config = dict(
    num_hidden_layers=10,
    hidden_size=128,
    n_experts=32,
    experts_per_token=2,
    d_expert=32,
    d_shared_expert=64,
    hidden_act='swiglu',
    routed_scale=1.41,
    shared_expert_gate=True,
    init_std_router=0.0181,
    vocab_size=2048,
    norm='rmsnorm',
    max_seq_len=512,
    train_tokens=524000000,
)
Below are experts of layer 3 (counted from 0) of a mixture-of-experts language model. Rows are named router (the router's row for the expert), gate (a neuron's input weights, with its number), up (a neuron's input weights, with its number), down (a neuron's output weights, with its number) and show model dimensions 0-127. Each number is 128 + 32 x the weight over its row's rms, rounded and kept within 0 to 255. Numbers have three digits each.
After each expert's rows: "comes after" lists some tokens at least twice as common just before its tokens as in all text; "comes before" lists some tokens at least twice as common just after its tokens as in all text. This comes from a sample of Wikipedia text that the model never trained on. Tokens count by the router's weight.

# expert 3
router:170105086118098102169096148086143160074123096100171112159054189084110175111121158152142091103143130105147145066103044125101129139113153141107109134113087120086123169053169158157116161122111093161081120135087100137119129144159095088172167125100135126118097153147116109061151131198144130116106129064147118190110101145102129140138094147071092096151176105186105146128184123165173151104133
gate0:178132140164123137082157121160133131143131157204156134121187112130181125114174156145149133147094123103098099109112146165148150146178116076144120128159187162171058068088126084151161113153135123147135221103168122142152134115088127176076105166148148125131137121178177172119110063068155153153144111178089120138094120144099133087101102114147137152091117151135175104167085124089097038148105
up0:065157143114131146148122159133138094098174133139146135178108095113093088124106087134117135150136161122107156145146191187144111197094112126121183068119097144164159101068099148136110093139170211192127138131115120171170103155144151161116144128183156136121195113085123212118074085097086103092122135168095097126097119132101080107168153096129152091159123131107094126163125123105214128115086
down0:082073127142161092127154127094101083114083123109133129132097183069116132160128108094114091109146164141099128128131145070130134146116139124146069172126118079121118167140140176129122155082096107143096181117133149080126146144146130173179114144192119170093075095092151147099144151110145079072114105126126204144141201110083142169128175088174102116149083124163113111033134108217111136147156
gate1:177105119104157143147127124125074102127152105137104110120134141139122115141094103078107122122122142067134120085159168136114134158178098174147131127016165121130138114079139145114167147130205157185163120117156070178082148214089179187190150148144129114078137144124134107090128129124139094102124174070115159177079118108062136127146111145048118136142130121164108154112154084146163157098110
up1:146150164115143133124102156131100109147144128119172117144076125128149153147109105138155149110112150076128134168111118172162112172103131106112145105166037109136170097096159148121181158151206177127047112232116130158073189141076102126127113147086102109120136135172123049131105152125202154128132118135141109111109148174123083098130137156132121067142142112144114175167125135083193144140195
down1:168133131124178112169156090126147131122144156129073127143134141163083110124117154120106067114126084151128136188120153175114161132132061140101136149126120177119133119170090179150136136087127168133120101129118112136154126155130133100109145176065139107114088156092150056075072161148140152073140127099089108186107174132137129118193107225149125096078150102113091112173081207157186065130141
gate2:132164121092126135149155107113095137097120151120164136095148145142121078160171063158139171127140188085020138125150099103116096162105107115114135123120128124074060181129073072141111120179162190114089145140126152084184128136167107184095123145129140053127129078137163126200139127083155130188163157167114146106127143148126080140097164096175161138123119105108122136184152122133058123148139
up2:116088046097098128119128047099110133101075116112117146131191123129139133143126201080144108119172186152159124091177097111082154129145148109127140181088180216153115142127139126105112162157112135122085092135125192087105061177111175139145106114143110115122157110103141147108163130127173127172076104134082176135105164168144156131073126134142069119106151116169127099102145091139105115101201
down2:138042142120117116103102202097122163098112118080093135123146074152135094115134126081160138128128126129171132132110142155118122127102146188099114149149131122165201217110153161098097090118110106082147092130155086132135151095164142146081111096083066142107055119087181134082171153117171102132114068126179111142150080138129116100099117162130122132121163159173085150171147116201111193094125
comes after: ")", " 0", "\n", " |", "%", " 1"
comes before: "\n", " ", " 0", "|", " 1", " 2"

# expert 9
router:135140134156126193095144199152085143104163088163109135102121048122119163093143138116040113177102061119123124116118135157132139136165157146145156136124140091168132079080121133125152160105157097117125167154085080174117187090133074104144177147165061139103160152172092155106100088176125111063146120118192101143149107119102143104127141135102142085144154154096143101139185102056183113129124
gate0:162143109139112108207130135108146174127135135125089115154141134115108107141138105164103151181145095127139071129096114142097102143143112091113122219136121071084161091091173143101146111107084131128056092089112161148152114089113123169086148164100144107184114136114153131087129092110124158153133188120157038111103138126139159127103165115076166094137063114124192134120055114185148075195159
up0:102123140096067107081095117137125115155158175131040090101157149184134110125127115145144121180138153159162104105183148083174161151117150196125142096139100093101141089116150136098170136063062113142096114090192100119127112173108125172137168156120103124161127187059108069104124161128032142127091152080109117131081106155104095114118157125087107162190121157130110135128147116103132167102098
down0:119140101150112195084064117115142128094139144116133146060129098167077137119135097094148157134139084144076108143048105084173082165160121172143126117084186133129114165185141136148164151155125103142127165136084169132105128120105130165122118151175077121136117161091157150123123075150085103101109130120077089114097078111143111119172201207158114159175155113167116158175130084082168085164155
gate1:115110109073127125108123052096100063187140167132128148214131064127179116159097148142072152129107171108157135126128122125076122126132134129096107109138098128134159128110089130095135121175139161191137181138107140172179109137184123149108116134168084126124068121115120113142100136100106167107162133184110082045152106150096087116142096118122197124148088084087105107101182129097143090206149
up1:134143095177116100149143083141130191127154148133092141120116090027103194150112192075101096135097116149196119132179114143128192132166139183175151154084160078193180115107190155129142157206133098144120159114130104145117112083144122180147105128076153166131139148110093136108066140146174128119132142114143136139178094153130145154131106158077096113118164133110161067129143159117117086117121
down1:137189089170144148097170156161104073113083118100156138134098116092176043107113086136105157126099156085109105074077160139138107071118112105151116115156087118154138096107157142088064140109069119116167127125125102051089092127129140127177130151170087140102098067078104131080115142126073107145186158173204179128114131175144166157155119108164136136137126103148085105115193129125146121138117
gate2:169126142123084157110144160104127152122165113168153131097170148129115156064164129147113106150090075169145156141117107165150103125145116146037104121075126112094162086096180123124116088079163145136057178183165134135127076096072144145175130126131137142063181145129152141138059096125171203138102137188137137126126111127095168211090103142096122129148148139147098110147147080154197125117120
up2:157129105102136128177143152180090101126134141069101098141116097106127100123144103141143152160116090124136096149167139130116182103105071137130155119214104108183098098078163117142115129155151145109132129117111072122075119120138152156039136121160147166149103172094116103138122066145078131110135151224088160179113136081112076159149119109079138153183169180110093141104125159067160132197165
down2:148124098196212119130107139153084137115169190151135109167108116086148094124094113140132182136153083125157145101129142111139095195092080068114136114166110167102132134131128144116091112181137146215097183111102186109137100149107103155150113093121150121112121147113144125103123200121110120121125085128181153136111167133063148159135134067106059097146121083188061150134147170149134095188125
comes after: " |", "|", ";", " (", " ", ":"
comes before: " |", ".", ";", "–", ")", "%"

# expert 21
router:145172138143117132097094106110149145159094107122059136100178077141076092092133117060107147169142215149097114157173115109171111101089156084135110118103064140084130132116118140116106190143146135100157082201163077125121196105129155132142160151106128196140068141098127129149133123116129130149140125152180115148152101153117160093124122161151091111089111138114173121195082081150069169089183
gate0:145103169128125174124115120159164086114138143109065176193150127113124156130065117085118167138067213175102076149144151188093139126128123072134090123079126119079172113108132168120078103150162084150150151181174117143152116143126159141087141158066199130150103122088147130127097090159145152113146147136124181092155106130137159145183095127134122151110034101143130104101104077103110118100168
up0:141141144119115185100136108159115071169156114150141091214169081145135159154078104084129121134142080135133157123151159146112178135147141123096115171114102154124154131087147121124111151126121111110198158096119102066084093156137140127161176061144185123222165156120130124130036127160139151101127183175119127110124145077170124099214110074131143105097109139144110125089080119168111141147097
down0:106171108186151166123197161137160133113154145141117153183154108130139148156079105123119144118056136126155098134114100096138092126212132134092109143105155076152069115116148111168071106155100171139152171139139161154116051138080110137115172124124127138140103100106196149219135134146100108111099091116145077117064126096204208092152145109116122126150121083157126118171101104154077141126138
gate1:135115171180149144115115176112098152134174078147114133104127144141161143139140095098109085161103121093068250147078076154107133098178140047093136061133113151131103126058129104140166118129130099085070168124160146139141139130148124132105146126179141143112103128070115178095146108113113173105151157091077116093107116140110195109113096106146141109166162154166149116161183161088147101177154
up1:133147168086123106096132088129140121187144110103116080147144120118158112135159126078044159098129217159079125127155125102130153095096113166128114197097169189128103177150080090109089113173129112110128138100108139062109106160111104142164128093156113133173088093101146126143156182085124118134119066134085099038173158158118129174146136130181137074086124111093134201142148128122091131153129
down1:129073168140175128080165139108127086130139076149096144140125127120127147119126127189157099113168123189180119062109081136169105198101133144143162173163106145132113138111185052150133159106166126160113123135075156137140195086107181138137086141157183133105140079126162154091178098076151154104082104113162142179139117138153128094135145118112099061095091130169113119117116152162188092187090
gate2:146121182102084215136127160089150136109130153171161113153123063103121137123099178066150112154104099122082159139108150169106156138132134161119123141160101169103106086074213158111109125081052146108141185143123089142093128104164158145139114159157116137170113140116086120091065070149090125090132136159111127076117124111059138138085094128088173114077115157047117124099116174124142124151158
up2:175103142121116138146149200107133093173121126154093109138128123124112116093126143106095084161117144137138157109124189152134102119148130118123163137133088104193163133111145123156138156085152032128192129077110096168157087109118131132142102122153160145074170096154123131053130074181156168145083120108101126148076160123112138166208117130052134062121152117196187142114123072154150166118083
down2:140129061147131182147126113066100117090147081151108102179124104152112096102199083142124135170092120102119139124102076151120076125102177083158102158097201132091114133121097146154127167085138136161143110156149065130105096172110131084113149141115145128088133121117151128149128106130099097127111149160075171168121081134128142125164112168097128118125195147170109103240125152148076226129110
comes after: " 19", ",", ".", "–", " in", ":"
comes before: " |", ",", ")", ".", "–", "%"

# expert 11
router:100149082132123136110178150154182080091084127130123137177106156183094111106147105071067126077102126087105171152122118133129116124114107153118035139144124176114122113157115161153166151188088164112100149177144175135177156127086073127090128145145085066115150096161082095161122126161152115104171083148163138126128114081137104131181086139148104120139098110037140108110110084157176071135155
gate0:142108156162102160175194135092135105115120184062108138123082127093130166087071119166088116110124123132112086152101086097067109132118101171176025125160168135102092132098186174122165174132099104122129112153130133123151147080126146193156145134160108105117159059134119142096083122137164137123170117115150147132083115130086164115112124115125051170141131118107181084098069115151128086108187
up0:133136062088183122160087125150130127124078169090117111037146143096143117142124176087126088152134171154166100168098088110190113159132075150143179146105069069140064143160131136086115114089168131114067120066168140167162122142130154183101112159044162146147160114163117151094162110140144118142092139148159098141124146108116142097144120119123136191126105089150141148198078134144160168130120
down0:114128069149102121129166107094097114118066183209138096107158163148094060156126125180147132196062099092104132097145135125125156131147086089111113179076108126096101114159095085131139143173107145157147164144077190121115099128099126141098155191157087134096160067174181135138101102105121168087163102123116120108151107078084161137125135100090137117072131140091171178139169112096080115122109
gate1:140136072072132121160153119132168120114146115067177185201145102094104064126101073134156187183140165149113179104137078152104100203158154139173119085155135092174145106120131154126074161181123138057101133139075107141118128170078144134161080108118169129104129120150128150082124111104109097148169099088186123147120095139057134125140143104154095123137126152197156171131100099124127089140121
up1:114128116150100107100175094137153077141113121161128119044180134105095155164123149071131137136130148143125131154124116135106149152128080068114154186133121152162161109120055161193100187112102165119156087120167111100117157127123122082093179165153127185145204136140115120148138110138088146099092084107158081055155153102124092090102163106122095064137131166118178153093201089163147129114079
down1:184217138148168091161126096086148079109124094081159110147133148157124162147175179109153092129143128119094100144135086187091110119123112137102098134151096117179092075112122151085132113079140150086123111099147128102186168163140138152123101186128155104103164119178071117160137054155093129075193120141119126123182071092070128192123105157154139119117156136188157137156132143118153113178158
gate2:168099088049159144120192142156145054112159159168099111170142073180144101083156091127103088093148130165131155144072093132161122155135107204169126159115134135132087105094167093090145138144182115139139151146109124149113164136102134161165159117087106134141168160153120109111118160169158153088121120153094141146106184083101202120152120121101144049136065094141155190074157107163118114123128
up2:124089109122183122118149138195131131099079079160117172134141118093102113133178113123143132157153067172144166133154130118167092125086143083103090114094173174133176106074178165142122120156102105091126074164035170129141126188096106126125128096198100135117173155143166182184108132103070133147146103147139159108168144166130107141124121143134173087087120128106063150088197137078145137109144
down2:147034149123150073072108106092142163130145172184149141145148079137089139134132099159125125116109170135128094127127102095188151115109063154145165122116144141130079130051171094117158139100096141173120123111103145180171140168108199172092142118103125158148106114141138132084144094185064140212125119145114125109160042147200162090109126141093113172136179128143149121145160124145112151149146
comes after: "\n", "s", "==", ")", "ation", "es"
comes before: "\n", " ", " The", " \"", " S", " 1"

# expert 5
router:155153131117157065161119137055122095126170137156127107169140125183136105185059127156152105077148097184115122137154112124091160153133163117110101119135050111141129045191124167153116108107164145123119137131138164139156145193158121140155150159209191134119114130148164129105106118111140130171130097113195162163126087170105100148128126183155071163119154175134134172186128136195168127112143
gate0:107158086083082123161139134050152118141145130129162130201138103173119144105072153141172114129171144151111119092127104127125122145104186066101130149120083152121159125167144133088062074128152092115126099179092182113117141149190156150148114104138164071144201182066210148122144105114118138178086121106146152165159093152061149123130127143136087139133130159172148173161098155166135155104105
up0:128151108166075129106108159136111112146113121106149133125120132133090054121171206068170198161141121120101084115150115084120144108192150175136118098113105098118153163135083166125080160150091099098110088111157112119128125088124137062142156148032152079198126120103173088137147131115142093114133142145097073139126074081124105132093157118106173143097111118126158220138148139153151106187164
down0:093062102141159121149093131141127199161149144136125142144158105122087150120153126112078093137103087151152117216114144129083170126136081122116150142100097092125126099146081086093223155161131101155116170120134121111091128145160146138179079108169124075157064119091166133083073146130167125128128155105145061053135131112155118086175095206106148148104117097092089100122106151124141155082158
gate1:136140088165128104115159157137155112126095118111144134137152114106172128125163076150157124111145145099119144100190150165104168117196065213132120113121112138097123129180178130124086109139139063128121134099165128179110161170117170064049141084141081085144100091105091102173154115123101165148184121154147142145126133078109131078143089129147143115116086102118156044159072129122130052189123
up1:180098146056100125176156149119113132111151108088126137156121138042110112141142148199114101133125107067091118150189192164159146168123146089146128085137125144087078116118118145176123180086142153107101163086167130124142159111125114098072153161149084097122081114101104142105097114073147096128161133148125133095167126104114135146143057107150143113084118128146143122087067114074091108237147
down1:182087192171123125086204112079105116128098140108126146119099132138120143088100137075142126171134147092153101123114093089112134100116099083076102113120173121155163159075138120146162134152145086105166089097118116067117100111140086074119164131113106075162140150108119122094104145111113081143127118185103118187113149085073164095126068171124140158086182084211180204138123097152151139116119
gate2:125114104158074131163148193148062109145120188098234134109132085143112098122078124142169130096203108182164136127133064110106131115143160112069114148122103149145108131135147106115094173157142193139122121117111144142075080181125126190080102100139134109151076153077132086116070121097139114154073146121177118160121139181129156077185160140145099140052138118130141140135111120130118162118142
up2:137098155140102121079155123101207108153109145110133146087140127124148124103093140139113113154106112136141156133139133156122097112141148093120176107138162088113124168142197167100144093096172127169123081147149072181081169198149112102114106174051112148124169120131114171151162126176100110095124125139100137100168165097145154072163099105111113118173012117134069066121044141144133142098094
down2:115119152099115164170123115136134168064164102086136114094160156161101114106082099136109155143172127120113131125049169158148120112092190179150130137101130133102140093116175081131123075133147102095147166131083146118151178122112139151131120116125207142139148099045093108139147096116135105139089137136167161133129206129111111146131177085171123093102223130130116185131144108086054061168154
comes after: "\n", " of", " in", " on", " to", "ed"
comes before: " ", " 19", " the", " first", " P", " 18"

# expert 26
router:133122104124156092152148174141174182127157174152092120147161163111097104196092130118146118103178088099182090138144075109101093160109139075134127181116159198144192160058117118102115089123159190125152160152139101123127169120088093193166122130126168080139114131122162120095160112103118142091133137126177102108174194123148111162092137150055125099103072108165121156162119108148087169180108
gate0:095092143155102111192167087135143136151147116114157137155127141109094174144074100085116105108170111125122091124105100109162122167138103142155089153134119208165089148146089137085155143118170146132170158140151138125105066173109130170143077074164074181127117125103120117094107025107117079144110126139173071130141152161127132190135115189056147120124138111078140101113101126153107169145041
up0:144143070116129135142189123152175155136090123167123112138124120145186159170111159169108072136169130126145124136101202124142144159123178184197084135071130068085155137099115112166139057046163091110122120111102160080115115160121158175142123122107116152145165122148148098109169071167192155120118140065183127119108141075117110088111130131079148116115164093190129164125110176135108126139091
down0:128115103155067116156125142115174170130140109130148125127105191150084138117091119155134091171097090173116119112166088084146077122044092107156161156142188078121129136108118106144163140149127163146098140150182145164156110134161071067119174092154126080179079112120134156123127151109166176138128183163141131176150135103195123115140117166112174172081098108130081129130104180141174135031128
gate1:123086095127119153101163158137131127126125160135064105196169127164196147091100099150114133116157125166098141129133109147178132122138190139081079083096142111161146072077108140116190143145118159150063198153098129075142127144087082123171117084132112122115057073094138096139150133140117101147124109160142144169135177135133106124135103108097149161121088077140117168157198087194072097176102
up1:117111131217083116155092149195125162175101122151191108124101133131083116177079091180153146133121116107141144140129101125111074138177078118183120148115104147154101198154070151124150130110138176111134061139176082176104183110136120149102195095140122100175153079168082127144150127094111114097154157135157084174135117138129091130131151126101156119049117106124115142178160126131135152125200
down1:173096098154166158148134139154215139148148149155113142136135194131096079116154093116161099136114126165134125187183186146151106144116067133140108097073112083121137109135114115177141166098159130115116094145115115110172111177129144211107124110144151080093138108202109166124140089143163162094123112117165130131174103158158076118110121147124076034116069134080117179120104174132114104096184
gate2:079114139158142102093161142143123164116105143155164118074154142105129102099150076080159103134109161103113101148128085165130031119138106149160152093167118084156073111089113143111083172141040144114146088125147114102123127150103129143126143151137152114102153176208174115115117129191102116170072140131148080121131113092127114194084158097137064088165074123154083121154139066117103193099121
up2:145117158121199131172123127120096141171060128083183097150128146100084102140135138114146140090151088139120154120130141162114094236140119128176132171124173107172087160184120086173159146114160091051107165124073110141169142081062150129134125140148116107117103178128113115169100178055130149070137088195129159154134146118140108152171117120136143153110124163097146163150150056108113116136134
down2:133157108156085137087152162150078163134145152113099096119132098167142161148128198121079154070103153130203119097124081105126150147111163111122163149137157150105135124080139129126153150130091130182148173094090093115085160112197093158095191139105148169148112119085134171103118150127115082138107155065125084098107169145226140087145147183077165154171174128078144116126100155109101123126065
comes after: "s", "ed", "ation", "ing", "ated", "es"
comes before: " the", " and", " a", " 19", " which", " but"

# expert 19
router:112083179201152123150146133111094124106121111168180086111062148129088148166161099108077175153150098118151135120162190108125092100117136088125140134132118088150099133131103111112111164140121091102144133156174072161183161088178127188118171147113087155044205151141104165106126092088081156161165091169090137105137151099097100116180146149163152180118148111109104169107147173149147101152085
gate0:109102161195202103119148090102137103099164114153129130080129158138113178129153106096129120131154168151190161068142111150177123160091180173120125075127164164091131152143104145070104128087178173138108122197071117126142109151093154142170116127161108119089094129113099139163116114126120195164163105106146155164060149118090133162148179142052145131158112140155155103128176157208104088132118
up0:135094100124128152103174098129138116089118114138174185112177134180168140094115066171139165109100143146113123164150134086134121120116063142119169081154106105053093149110195095097161100156146116146128104115150161073128154057173119132112136137120088124119069096135103150166130106065173103063132111133095073096100096115113167083118124160164124109104086147105107191119158029122106131122164
down0:133097098107070100141119102143159142073103093115141172145113051095101070178141142140136145177107110155114132144158076131154127125177070177125173089079138125105087167133154148113157096107106134105153128136155203126155195092168163083095126133092127127187144124159166157120130108089150131146162171079154037135141101102172121058063130115138092128142150100172102147142111115085100117168122
gate1:122109115190095129087165157123097100200087190155125140125081141105132193130124132122117116133128116168067138104122150132127086163196127049175148124117082093166108108069140111173122144167094117171072163149131177135097173161135130148177086193133195115108116104161095101130077082126134166108138124153181116093068123131118112183117088125077115176118081118153113100105139115139142116130088
up1:101132125125117146149139089157177148197124162137129178162099096134075143150151172116146125202172126094131129169140101115112202126136169117145133134134152140110129113137130146134176211082185165119193167202108097092085105177133183100130080114136187119122128123119106159141193161167154170156151107107118102150113088093160127081121148140169171147123165140150137133125148172146089080201161
down1:121117141154137146114117102095108141114102162095136147137119066176170104118133148239120123116137188096142099115115163105157157097198143125152149198070171118141097095131074149123098159091114149057113126069189159080080139103185140182035113125145151153117084140091126134155106090124176115133092157142094114130104178123128139098152106115122105164131096166116120098153094122071139099112129
gate2:103122176124157165145141176079117171105156140135121076140063103136161123136084113127076142136065134141077115139120166161113120168141068098159149115131060125166155085086127109118152153140146136142088152161144098146173180129154125148119101198158168093152109184100059168096127103078140147107174130173162145109105148109039130133095147124125090177167117123076170127119152116082165088103179
up2:136114065114120125139154101142125106135111158140137191126186092172108144066194170096115121197108121158149079115110143144081166192166058106127175104097081126142114143086086184116092063136100124160182162128133136108130085156088128172109098132111064100141135172114120131145108096113197113201132090068114165057122125153145121132104165156121144112146122110148124118164165154157118097150153
down2:127149092108080107094106150095173127122163120175150136121083197161132147133115102111179173190110159078140071158105095113103107121106137110153116137106064160123109099143123145108117147158158153170182113144134135133172163168130063114158110082188135143127189109110125150059143157169124163155152078090179215158101105149135103157131153127116189136170120154169128116109148129078115054076120
comes after: " |", ".", "\n", "==", "===", " =="
comes before: "\n", "|", "-", "==", "The", "==="

# expert 29
router:093054159157099140117187159118110141081158121144173143177145186160173124066145170152146164163116110181109093126116149164158107105095165144152078150139146181152138123107106142101074119109138148104177128107072148105097124172166168178126162155132121163105140128140119184165156118070084111136117164107092165154079128115136135135130163027144127087092157103106182116140107099094115190172153
gate0:116159127184065106153108138121076148076142138133146117107116139146191051103119093159048129155096094153146170132096122130121097082098084134091126182141082150110133120090097146073135085164120120153149158098098127097103139203119129124191164125141124087111218093144237143119122144110125121096127150129151151077113165163116128113138129094116186133075134108133154081143101117129107130133183
up0:133099128095115091080169111099148077181179096130117097184078089109172072107139122107092148107145093159056089123131154111152084126078155138130111130132138134127170118121126098106128128116156169092142144174082159135140109123179116112114084122169132210117133119124136127179103156127130095154120094107182142090190115166082101097182090117102158141165171153117103181110078166167027120164137
down0:157117112208107143154102095171137137152146112165162150084112132113212121109164139126167070172110142181060154140137091160119117136160189094068153084136174154121117074130154125146119088160064112100151128124107139102187135096119154176143113110104093110188129131175125148103116115131082102077148103091114151130125177128075097106169150162110142122153117156131212087164120109103062147095155
gate1:194097064156164142101106143169103106064104118086106124098122098122216128099114099089164160120145148125098169115134165074094108125112117107103066112148152138136190153096159189138093103126127118138097147086085148104095138168127201165155119090113126144156210117170172145139153112101098135110128194113136097130095111129112143167154172128132126173149097062098134084092066120178115118138165
up1:138125105150120190160118108176110129098147097105093162124113139142114117159159143119127135114195097117161092151036136122111092061110121146115078142075098081155125137127088136141119185141166129156134141117091142174146138129156142095119130103154085112068144130172206124131149068184140150089225139088140124144150195154097113114180140183128116171161084124159159109096148132212123141108110
down1:148128114065120170104119153077141134101131102137166148135142104164116115154043125155118107103156065150165088094180120107127132119109121109149135152116189114120140142138100111120130166156179165123194152146153131127121081105118128135104163112163149156126122185175179100084099157180091174132144101175126116090130062171044110132086110048090144134035156154183152119124120110116139070143124
gate2:126056161174149121069174169096212165122070118132125138125120114099088159083108179151096100128103162098093098104153128116106131086168155145112103168118115140200181129075096105134060127123168130178164127139098174128100082160146124156135143143102074123114111051165175147133150112103098107115081146102103167136088144161111107136087157115137150068078119132091158146132090172135085127160096
up2:100167202084109171113115097100147193110151139065176073138137126151097140101126162132133120154130097089066126119087139097140121076129166192134103193149111112121129187068165128150159184123107115104145158114116121174127075069137139066130122079166112093139111143153140117069098096126120114107143143126128133153142224129100128120092109130071166154078174149097132154156142076100134120145075
down2:180125148149131096084107133105115170137088118182123115163179170156209133135066183130123115142170135101090077206137135109089099174120072153148100143151163138077125166142164104168159122103132186142106083174099156159098199133162157122163135131121109087134133123146176150147139133113140117130109109085114105097194089145158173047162123140147142151126158184113174081131090159155137153097110
comes after: " ", " re", " a", " the", " was", " c"
comes before: "s", "d", "st", "c", "t", "p"

# expert 8
router:158169107109144101118184168148154133164126099126143105128140139167178119090146125123137154112108139131099136132087028102049112107116106108136090119162160082151132142120107170140088173139151170096174114125166159125087141148114100111084041138129102121103179137102142173110070126121096134145112138081135182157128113200113085180106118103030156172103091143093085137140142188159162139093123
gate0:143104158146149111190132113178154133116094091135071114122128095117132105114101140144121107127149117111106106125142076139089127159156077110074204147115133165185124181130177089106106168117104139122134158181105112140122165107132156084071081108077108111155126105120130152158110104094131169135043124096070100081143145153107149142073127144107114196172100109029173158089091148163171136077097
up0:147093198094168137146161129125119084123076102120099099093208097150086157115156199165175138121168150097170090121171141127131138108165154069126121094113164145143135117117135112112119133079135132167120140145091136090120026104160115093119125169086127119184092133076170105112143141205067150102107130122112123158112150118115129130097115149097133139102220112160154073174105113167116160147079
down0:131152147179144149184080169089121134126167137125110078077152087163136134118172131097125159138095130171117093117142177105174106130085068133072142081081140116152138161101183162118073133144129162160113120091167120113101149129138118119140211121169144127115112122117148111191094089122151097109124127070145142096130124108068171096087115181097124085140132158163138139179193193082122166100048
gate1:175128089130103119128141171087142154141113120133154110153090130108089105149122150138109181122132078119062144114165117126124110094149197083085133120067139057119157171081099157065128131133116086159127157142130101136138203093160116143153116168103114117204120166106174165096107130082133129113096118068129059148131124095110144178090104104121106177212159149141111156130168138182146116125044
up1:178131116132065139113118173091088104148133096067104125119110114137152103110106163139143098149083178133100123138150165076155108119113120064074096098124064149137128121114130166181156156100142054135127147209075169103137130167119109115119165142164194114059073171096094151143168112125122138206092130193144088134142158189117107153116093123143110139120159178083114163118136155175133095140146
down1:081192166192147132110156115149127129144130110147139080098109125092155116105125161165115212156093085167167101170142128154143168164120093147142122139129097137132119081148144104199102142221085114145176100175164140142121118092141133130155161139143106108093145162135118077157119116100123083109133145129093129154132176104066084168119163120083134123147198163103073092038106170129136122064124
gate2:082102145077128167106154116094165123150116126110120167169119153116127116102090123139120215137141157118069176143113115132124096158077118114190154117172150132178143151128169111118117140183220153148151166138155164148101107170171137204163095115157156132126159114144162201170102094126124105150117126122150151136071152188106114124115166131128159227164149141156179099092117131135103160139063
up2:112097155111112195096062126062097111132132166084092151154144137104091102132095123126103159192161146095096156114127134184141092189080156142127106125122142142110179133166182145113217066189144120152058129145120068199138134109124113157173170118125179171160132197089139146096138180110119124161151140108117133119128111159069144140181132106135126133123174113167136100134136128100082116133165
down2:127082142137092121144122118079145105099150165123135162101134087097090136135168100141114119091125106130141119151172185139172140130148094059144125140116122140143146141122078124125120141130098072114096168085059044112141100111076179118100137158137188078075148146105084110149116132126109139103094159136115128090122070154049142125105150103145134099119017087135133180114170084164072095186163
comes after: ",", "'", ".", " and", "ed", " is"
comes before: " ", " The", "\n", " was", " the", " is"